{"n_layer": 13, "d_expert": 192, "d_shared_expert": 0, "activation": "swiglu", "moe_layers": [0, 1, 2, 3, 4, 5, 6, 7, 8, 9, 10, 11, 12], "balance_bias": false, "init_std_router": 0.0216, "lr_router": 0.000793, "norm_eps": 1e-06, "optimizer": "muon_variant", "beta1": 0.95, "seq_len": 384, "train_tokens": 578800000, "steps": 4416, "dataset": "wikipedia_en"}
Below are experts of layer 7 (counted from 0) of a mixture-of-experts language model. Rows are named router (the router's row for the expert), down (a neuron's output weights, with its number) and show model dimensions 320-351. Each number is 500 + 25 x the weight over its row's rms, rounded and kept within 0 to 999. Numbers have three digits each.
After each expert's rows: a language model's description of what the expert responds to. This comes from a sample of Wikipedia text that the model never trained on.

# expert 11
router:478478546508477494531473504480508502489507549515495464487479536436480513453509506497510485540492
down0:495458476478455518499486486506507492470536493493533473502493511529428558489475512518500508507537
down1:536499505496527415525452482493489531522517488537507513538496446486478529510545491477504462531483
down2:484535534500505438488469508498466446508517520542528540463499519517449509519532482528572553511484
down3:461545478509486497496518494535484542491486503500540491477514498476480479529505528480488487529523
down4:479447523535519495483536476539492497528507470451533446462491538492483497458498498508480505545477
down5:494476444508493505520501473566518518492508473486531529509503478500506500474519537475547476468489
down6:504488468479518506533528484525473521507489549517478473530519445477475468490494466510446468476504
down7:445519505497530475541494489489455492492545501490463527478509490522445536473506460515522509531523
down8:489501485506513463489463499503531483515514505506473533519514521523506516543523445487474478518551
down9:504487447491495469538497527504512461528498514518424501535459492515521535526478427469525517521511
down10:488445498491506491512479506502568504505493511488503537498497479488499509530532511474505490483485
down11:485539479500540450486487471516540473542499517480485503525494537545470512519503506509503491474509
Romance name endings. Vowel and syllable pieces inside Spanish, Italian, Dutch or Latin proper names and taxon names, such as o, i, en, ia, de.

# expert 22
router:499484460481506494549514495491523472526520511504489505517491504490470534509498448497427506509525
down0:494490486493518482529495464514494505509496500484538534500433527498491503514490505518522456464495
down1:491519504516495520449479508502501483484494530521532479466521506537516502492493564538471487507515
down2:486486490547482516529443534503502522518482492493480497547480456493497489485536506525525504482516
down3:497524509491519489457496480482513497481504473501496515521457474484513507517498485491501435493497
down4:489517515534504513461494431487486480489484541492485500541514486523461548475537540477501533478494
down5:517514517531512496485533506518491513502514485501525500515533560441488511486481483468500506460464
down6:498511511487553494481489467489533496489520519531500570498492549488520470485475474499490499511516
down7:472465465512456474482470472444495495469492461545488493480505470487520496496516525496500523499491
down8:522483511488537466475516513476471513510506493477503473479482474503475476509489544512472519520475
down9:525514529522508478516437491508511494466550497450514477479524453533488464517477500524496495484536
down10:520540459518532504494474504486529492518445480486494496531496489501535514474493478491549473491471
down11:526478509477507469524550467519525501514529460486475497491485543525492508481471515468487554500519
Parentheses and technical notation. Opening parentheses, LaTeX subscripts and variables, chemical name brackets, and lowercase starts of gene ontology or taxonomic terms.

# expert 25
router:469494473518525488509521519453559491502484569526487530489484510501497472521529476503517499490499
down0:518517509509523558508489505521521508494525487517522498480541510514547502488510472515484518478491
down1:478547537486537509489471534509473506503528443486508537499472458526474491493489547541454492511504
down2:550516510463498554477491495475486539521476503467460530502493498457491503499498506526480451499504
down3:486552512531514509517504490497539510481552531542491542495528534501475497510498490503519526506478
down4:504471502498528526489493537482482484510548480474531518504469522485475501517537455487475473493508
down5:491469513474508469448509535489517471533511499485495484516495474490499529496504496529489496483459
down6:504497502483534505486535470510463474477539502553549491526470496485498452561462477521497488518513
down7:522508463550498477528484519511488510433478534484507529527499484504483494500495573491482507533491
down8:468497468513501483479520514500504514509452523491502522514456547504523492496505510508502501485474
down9:554522473490497472524515478508523508519507484521511475497539503479523515505453520488531466497510
down10:476498502457446475459496480535492479530440523532491478433517463504465488528509529506453513469480
down11:503556535501499544461481521467484491514506524503541499544488535512480518482523475519482482502495
Heading and item starts. First capital letter or piece of section headings (==C, ===T), list items and quoted titles, like "B, - The.

# expert 12
router:530438488492517489516488553522507530504490517538482489508472496508481528514486499502423496507503
down0:492476511474516486511546487503456489496492475479532548473536474479421504465501444492481521481561
down1:487496498504512497519498499536503540482535522476523514471528539512481497512468481488494509567464
down2:458514482510465510506468468520439471531517487470516501503469531502504479536521514499513444525533
down3:487504504480505415533514464480525494514507478483474532471521509540458497474555500465492475505489
down4:528471500523495516477512511484541440497532505562522506447511485530489521514457462528489503514521
down5:521493521441493498525492482490471466503492462500488494486487477481440521475521485473461461482490
down6:488460515473473476490445529472467519513491507515469477508504512525515526469522456517505532465499
down7:506491520503546487524516536455450480483520556439510529484448505486508490484548519527483512481501
down8:450472519461498483503506510532480531483514469519539466492511485478464488475491450472504504513489
down9:517494501557481492557527540533540502480528580514481532482504488488488483477524489523472507534533
down10:546518480503486560482496471537480499474505537506533523479523497479494432493511478503474515494526
down11:507556477510460465517490469503486533465513494492526517549461555499516524500524502476460530533536
List and infobox words. Infobox field labels after a dash at line start, like Language or Legal, plus in, and, or, other, several, many, -ical endings.

# expert 6
router:522463524443513475529538527461537507497478490552509500515502527481457484507501495471485482492500
down0:496503516517503496536512517546507519452492517493501545526526500516486495527465476442527464493488
down1:519492488505515535502472527517490488504438542510508570483493478505514461518494492517502549542471
down2:516523512526535495526529487461493451537487456492540474543500485508468504510508485469513460465503
down3:477485507508524494483534498543501516537489496514498516515529490523475522495490483504510483497509
down4:475527526479554478519484500471502501486506471464477486484532508537542507513477437547475482469515
down5:486495505480518507486493487517475471546495488515477480461453502530509499491533558511521516448503
down6:505518508465500495543536537452493442532453481517494471471497472492500481503497459517486505466503
down7:572513526508522533490494528514512509512475485501472503460478522509530494509464440486496475547465
down8:492459503553540539508466466519497550487468489519477498550524506509512495516474495511503527470515
down9:522434508536475499475487514483515487504532479518478493522479517523489473452485526506489542477488
down10:518484533552457517490513513525536511485516460485445510509529509517480485474510478507485541497521
down11:468533467483442457517512517480468505500540503506498494491511459501458501498465487495443528545523
Function words after verbs. Prepositions and auxiliary verbs in running prose, such as to, of, for, was, with, has, often right before an article.

# expert 29
router:536483488475512508517507503485508526505467468524502463508450444527476545450471466469495466488504
down0:514495510482556521527479508518493496525488476473499504485546518477475520485508446490516524581496
down1:486501524471500513468456479526515532499510480521484485472493496495487513499484513461500502470467
down2:508509504496558527463508523496550492505459525500528466489523534494473478544480544498495478490481
down3:491495481480500486537441482529509526496555515487484452520477504494513500478522453434487506514493
down4:519494481518445483497489525506528443522489521520502510503460500479472487483455483521521525483525
down5:437500492495500509519510493512545491505536494543462497521540519484485528465536533528505506478531
down6:442493480517471515515525476526574562484492488511512509514519469498521527451508595454440492496481
down7:466548502477454485503490488494516476481495479496504504514470446507502551496492479536478476499472
down8:469521481500486512526491540480480483487495470447548499566487528507473512508499479483490501482469
down9:492535483519478518546537509463517470499489507481434492490499488514503526510540493488523513533524
down10:494481515492482508467511467524487510509469508520467487473471490491510496481526490509506506507511
down11:518427497519523473475521509494514494468518487477491488480535516486454500509517544502505507523522
Place and polity nouns. Nouns for places and governing bodies after the or of the, such as state, city, town, county, government, national, church.

# expert 0
router:494491470443519471534501484484521430491514507519511498502476475491492505481448511510492496490500
down0:530487501540511491524494485511474506471472484505512530468483462447518498456473492483515465494517
down1:480516475457512502517475464509514459522509535536475553456525524483518511512497471467511431506502
down2:487493516471498502514482533528479478526535492482478457514529435538531532518509457502502515487467
down3:502529487509515521472504456497512468570533526489531506486504490461522511525474472503503518440519
down4:465472540508516545505510498457429523482487498552536494469509465502465512475485509530487499477490
down5:469538489467505482547507494456508518491527494534539499453464489499514533531513452490489484476525
down6:510477465504473492491477541480498505486486453467466493480504550539521509538526486492581528488516
down7:497513528460478492466452503505491491502469523502484501513486513534554491464521497450516511511467
down8:497517498495485491514540513488486503504525469455494489494504559471522490451515514498502494513528
down9:486504513509503519510539481517513469494516538477503470506485483516477506491549436471470508529567
down10:521514532503528501485514507545454504499521536523471466500520505449495532449532451489507509533485
down11:471476514489455505518558478472505459509502511494516478491499502529507508465483514482485511510540
Mid-word name fragments. Short syllable pieces inside foreign names and words, often in tables or math, such as Ir-ak-lis, Ai-uch-i, Serg-iu; also $$ and |.

# expert 20
router:512507499489469475518537529474504505504516540555476524489476468488495457483526461516487471493519
down0:454474479489518496495480504516559524499475512498485504482463487513469488530458554528523506500468
down1:568526490526516502475514527490489507452492507504528459535501549507464541543486508472475492525475
down2:531492469508476473522504508488464505557487449495498520492529484501498531440501481466518500497475
down3:507472483533468526479488491534539495517553480528545489477471499536515520519506554529545481537497
down4:480515488488481495512501509510515483531537542507506519520456513507523535497517512513495505534504
down5:492510475463458494502494490481502517473483500541550517475476475517511509520483543526495478492472
down6:501498501447453435560508488487515467475487506521504501460477464541554532449512575477441519510489
down7:488506520475496509508450520475492502483496498509476472459494498503496500484542480528482505525526
down8:488474485511500499478478485482519545460505513512487501452508459495563467506510519459531504505479
down9:461466460504503511522509541482533468510473548500537506475517506479484537514514540494493480466551
down10:478495497530547533514521501500492520527458517498490485481454490477474523485512532524499489505539
down11:535486484490515491528460482490500492484491512495526496535477497518511494546493510521517491482493
Commas and conjunctions. Commas and joining words between clauses, list items or appositives, such as , and / as a / , the, including thousands commas in numbers.

# expert 13
router:515485491479515499520553537486512475496508498522477537545472517488490470474505460456482503447459
down0:484543500506514517485480516506528487490504506556503474469541489496495435487481509516455494497516
down1:486495472503499515491468466477513520508499488460505513518497451523534499469486529460502480502492
down2:514490477538491563490504488503526450514487519488494528493514450513452494543510482483487486472524
down3:472521491524483491459509470471485528501540495494498546493481486426530485464502512513472478487457
down4:531493490492471516496519562484492513483495532442520492521474509517480504524488462500504512478518
down5:481493515520516526425501471498493491476519498472514460523478480511473523495538504537490456513471
down6:502486514487549489514512474509510514476491513524504514508491514469525506471475507494528547506471
down7:493477535502522551495499496484470540513478513501476534525517515464534486494507508485464465482511
down8:553491459472496540515479449456500517505471485440503517473488513502484481454508475483501513461517
down9:493486491520497530543493455472515477500540467513449485541494526469540479523504486539482496484524
down10:481517492533505496523470522495460441509537499493500504494491459543508479537512508507473496502517
down11:523517480489475519484498478491521490496475522498492478453507488513521439508509484476519464464485
Plural and suffix endings. Word-final suffix pieces such as ers, ions, ist, ism, ings, often completing names or nouns after a capital D or R.

# expert 8
router:492456485453504525563508523475493511510472512535527524572512505480489506505554459498498453459505
down0:466506501532449518528516498483487501536491514488536499468529493484529504507465508531460493530513
down1:483501453489486500501500511475493448507494503521484491517492489493508524522492465498498463487520
down2:476484549473517498449505482521503511527496506470514497528497478480490503530459484513464448492514
down3:492510473540529535540534464519536516530501493521477528443520517502474494490449478515511472553474
down4:492520507509536500465483430482477506486486535492498521506501485461511485498487489528523495495443
down5:448533499524518534496482512477523509486493497476423505485520563536486502475538485470488562446523
down6:492487492493481481484502485512466495491518521486483528513502473519511477519526485505510526479482
down7:497489492509492489516491490457487517565500504507476465509501501523543533508542477551491501578504
down8:470469522485487470535531461487508519530477500495517489444521500528512492506473489480502534488566
down9:513528475527438542513501497513533504447507503485501474503520558487480476472480475504480515540507
down10:480494514523501520491484547521507466484483504488489495481552535477525582451461500504499514502482
down11:503488464521496511513478491556531499493560507490495516477507520499490517555540520517448480514561
Common word stems. Word-initial pieces and everyday nouns in running prose, such as re, ex, co, imm, friend, son, died, plus CJK character bytes.

# expert 28
router:545503503499502493524530553456510465525475506528490520515500526475466428480488483484459429489516
down0:550528501510514489484473516492507458463532513491492484491456518528460465472489519501500496491499
down1:444535548507477516510506540455498446521507535439455500493534481508533446479485494497466452430497
down2:487511473512460507538478499496528524512516485531530504508483547504513527514499516503523491476480
down3:492506475496494493500475553500488487479501523513469529501501461515477515512537513516544533506498
down4:472536493463484525495523489528486479516508514528494505500454524488538472511463484483489483489459
down5:514518476485502477491490529524491525481475496514487530536502514503521484485554503498509484515524
down6:521556471509492492479510507473485453500486487481479493497507516524471466512498502503515501492483
down7:471449508469522452475506480506511501499512511473510511523478498508510468503448519520528456500516
down8:489464558472524487469543510507501491494510540467540480467560513515508508530442518481510435520512
down9:514527504517467457467527507494478524459487502536482506436471475507447488505496492465474491446509
down10:495535498509516494486479511518535504497495514517495499517536515478538503499463502528496508494455
down11:516478499537510475467460496484525514489456483506506450483518488498482504430531512470480500503503
Place names and endings. US states and countries such as Florida, Texas, China, USA, plus final pieces of foreign names and year digits.

# expert 3
router:516451484526504472529498511462460489495519531511512494511505562419477472501538467510505482511498
down0:478503473462505465485503485486490500511507555498479487538499477496497488474482514501472505523464
down1:524526512540481498491521530542496463488481483510522439511537531494488489496517486542477477463548
down2:541506498484492481506519452541494469473458489517499542514495512471485525468486513443538471500466
down3:510551514456520488420467474518503538498464485447510481471543493508499514497481524510510508434544
down4:506482507493513487545522514491500530495489490498547514507483514472538427522523530489542490452500
down5:511525505462492506538485488506484489478505518512533523525487501497478467548469482480567498470466
down6:521529475518464470526501542485517496447505487484501477511536529504448485498504501501506489469491
down7:478527478534478519522503528511487483484511545497514517490475502485503504512508467515513515482532
down8:490491482531522492493511530490489554529488449509449509530477503499509486530486518516492501505541
down9:495506531478524485499557513521499525540513510513528511526504485470470501499485545491567498518507
down10:510507487532541506525496516478517459498532487482514508526460517492507481494514513488550469484511
down11:502484478526511516526489499440472515505490457485470484490493486496490477470532501462513491505498
Person given names. Common English first names and pieces of personal names in lists and infoboxes, such as John, Robert, George, G-le-ason, Fred-rik.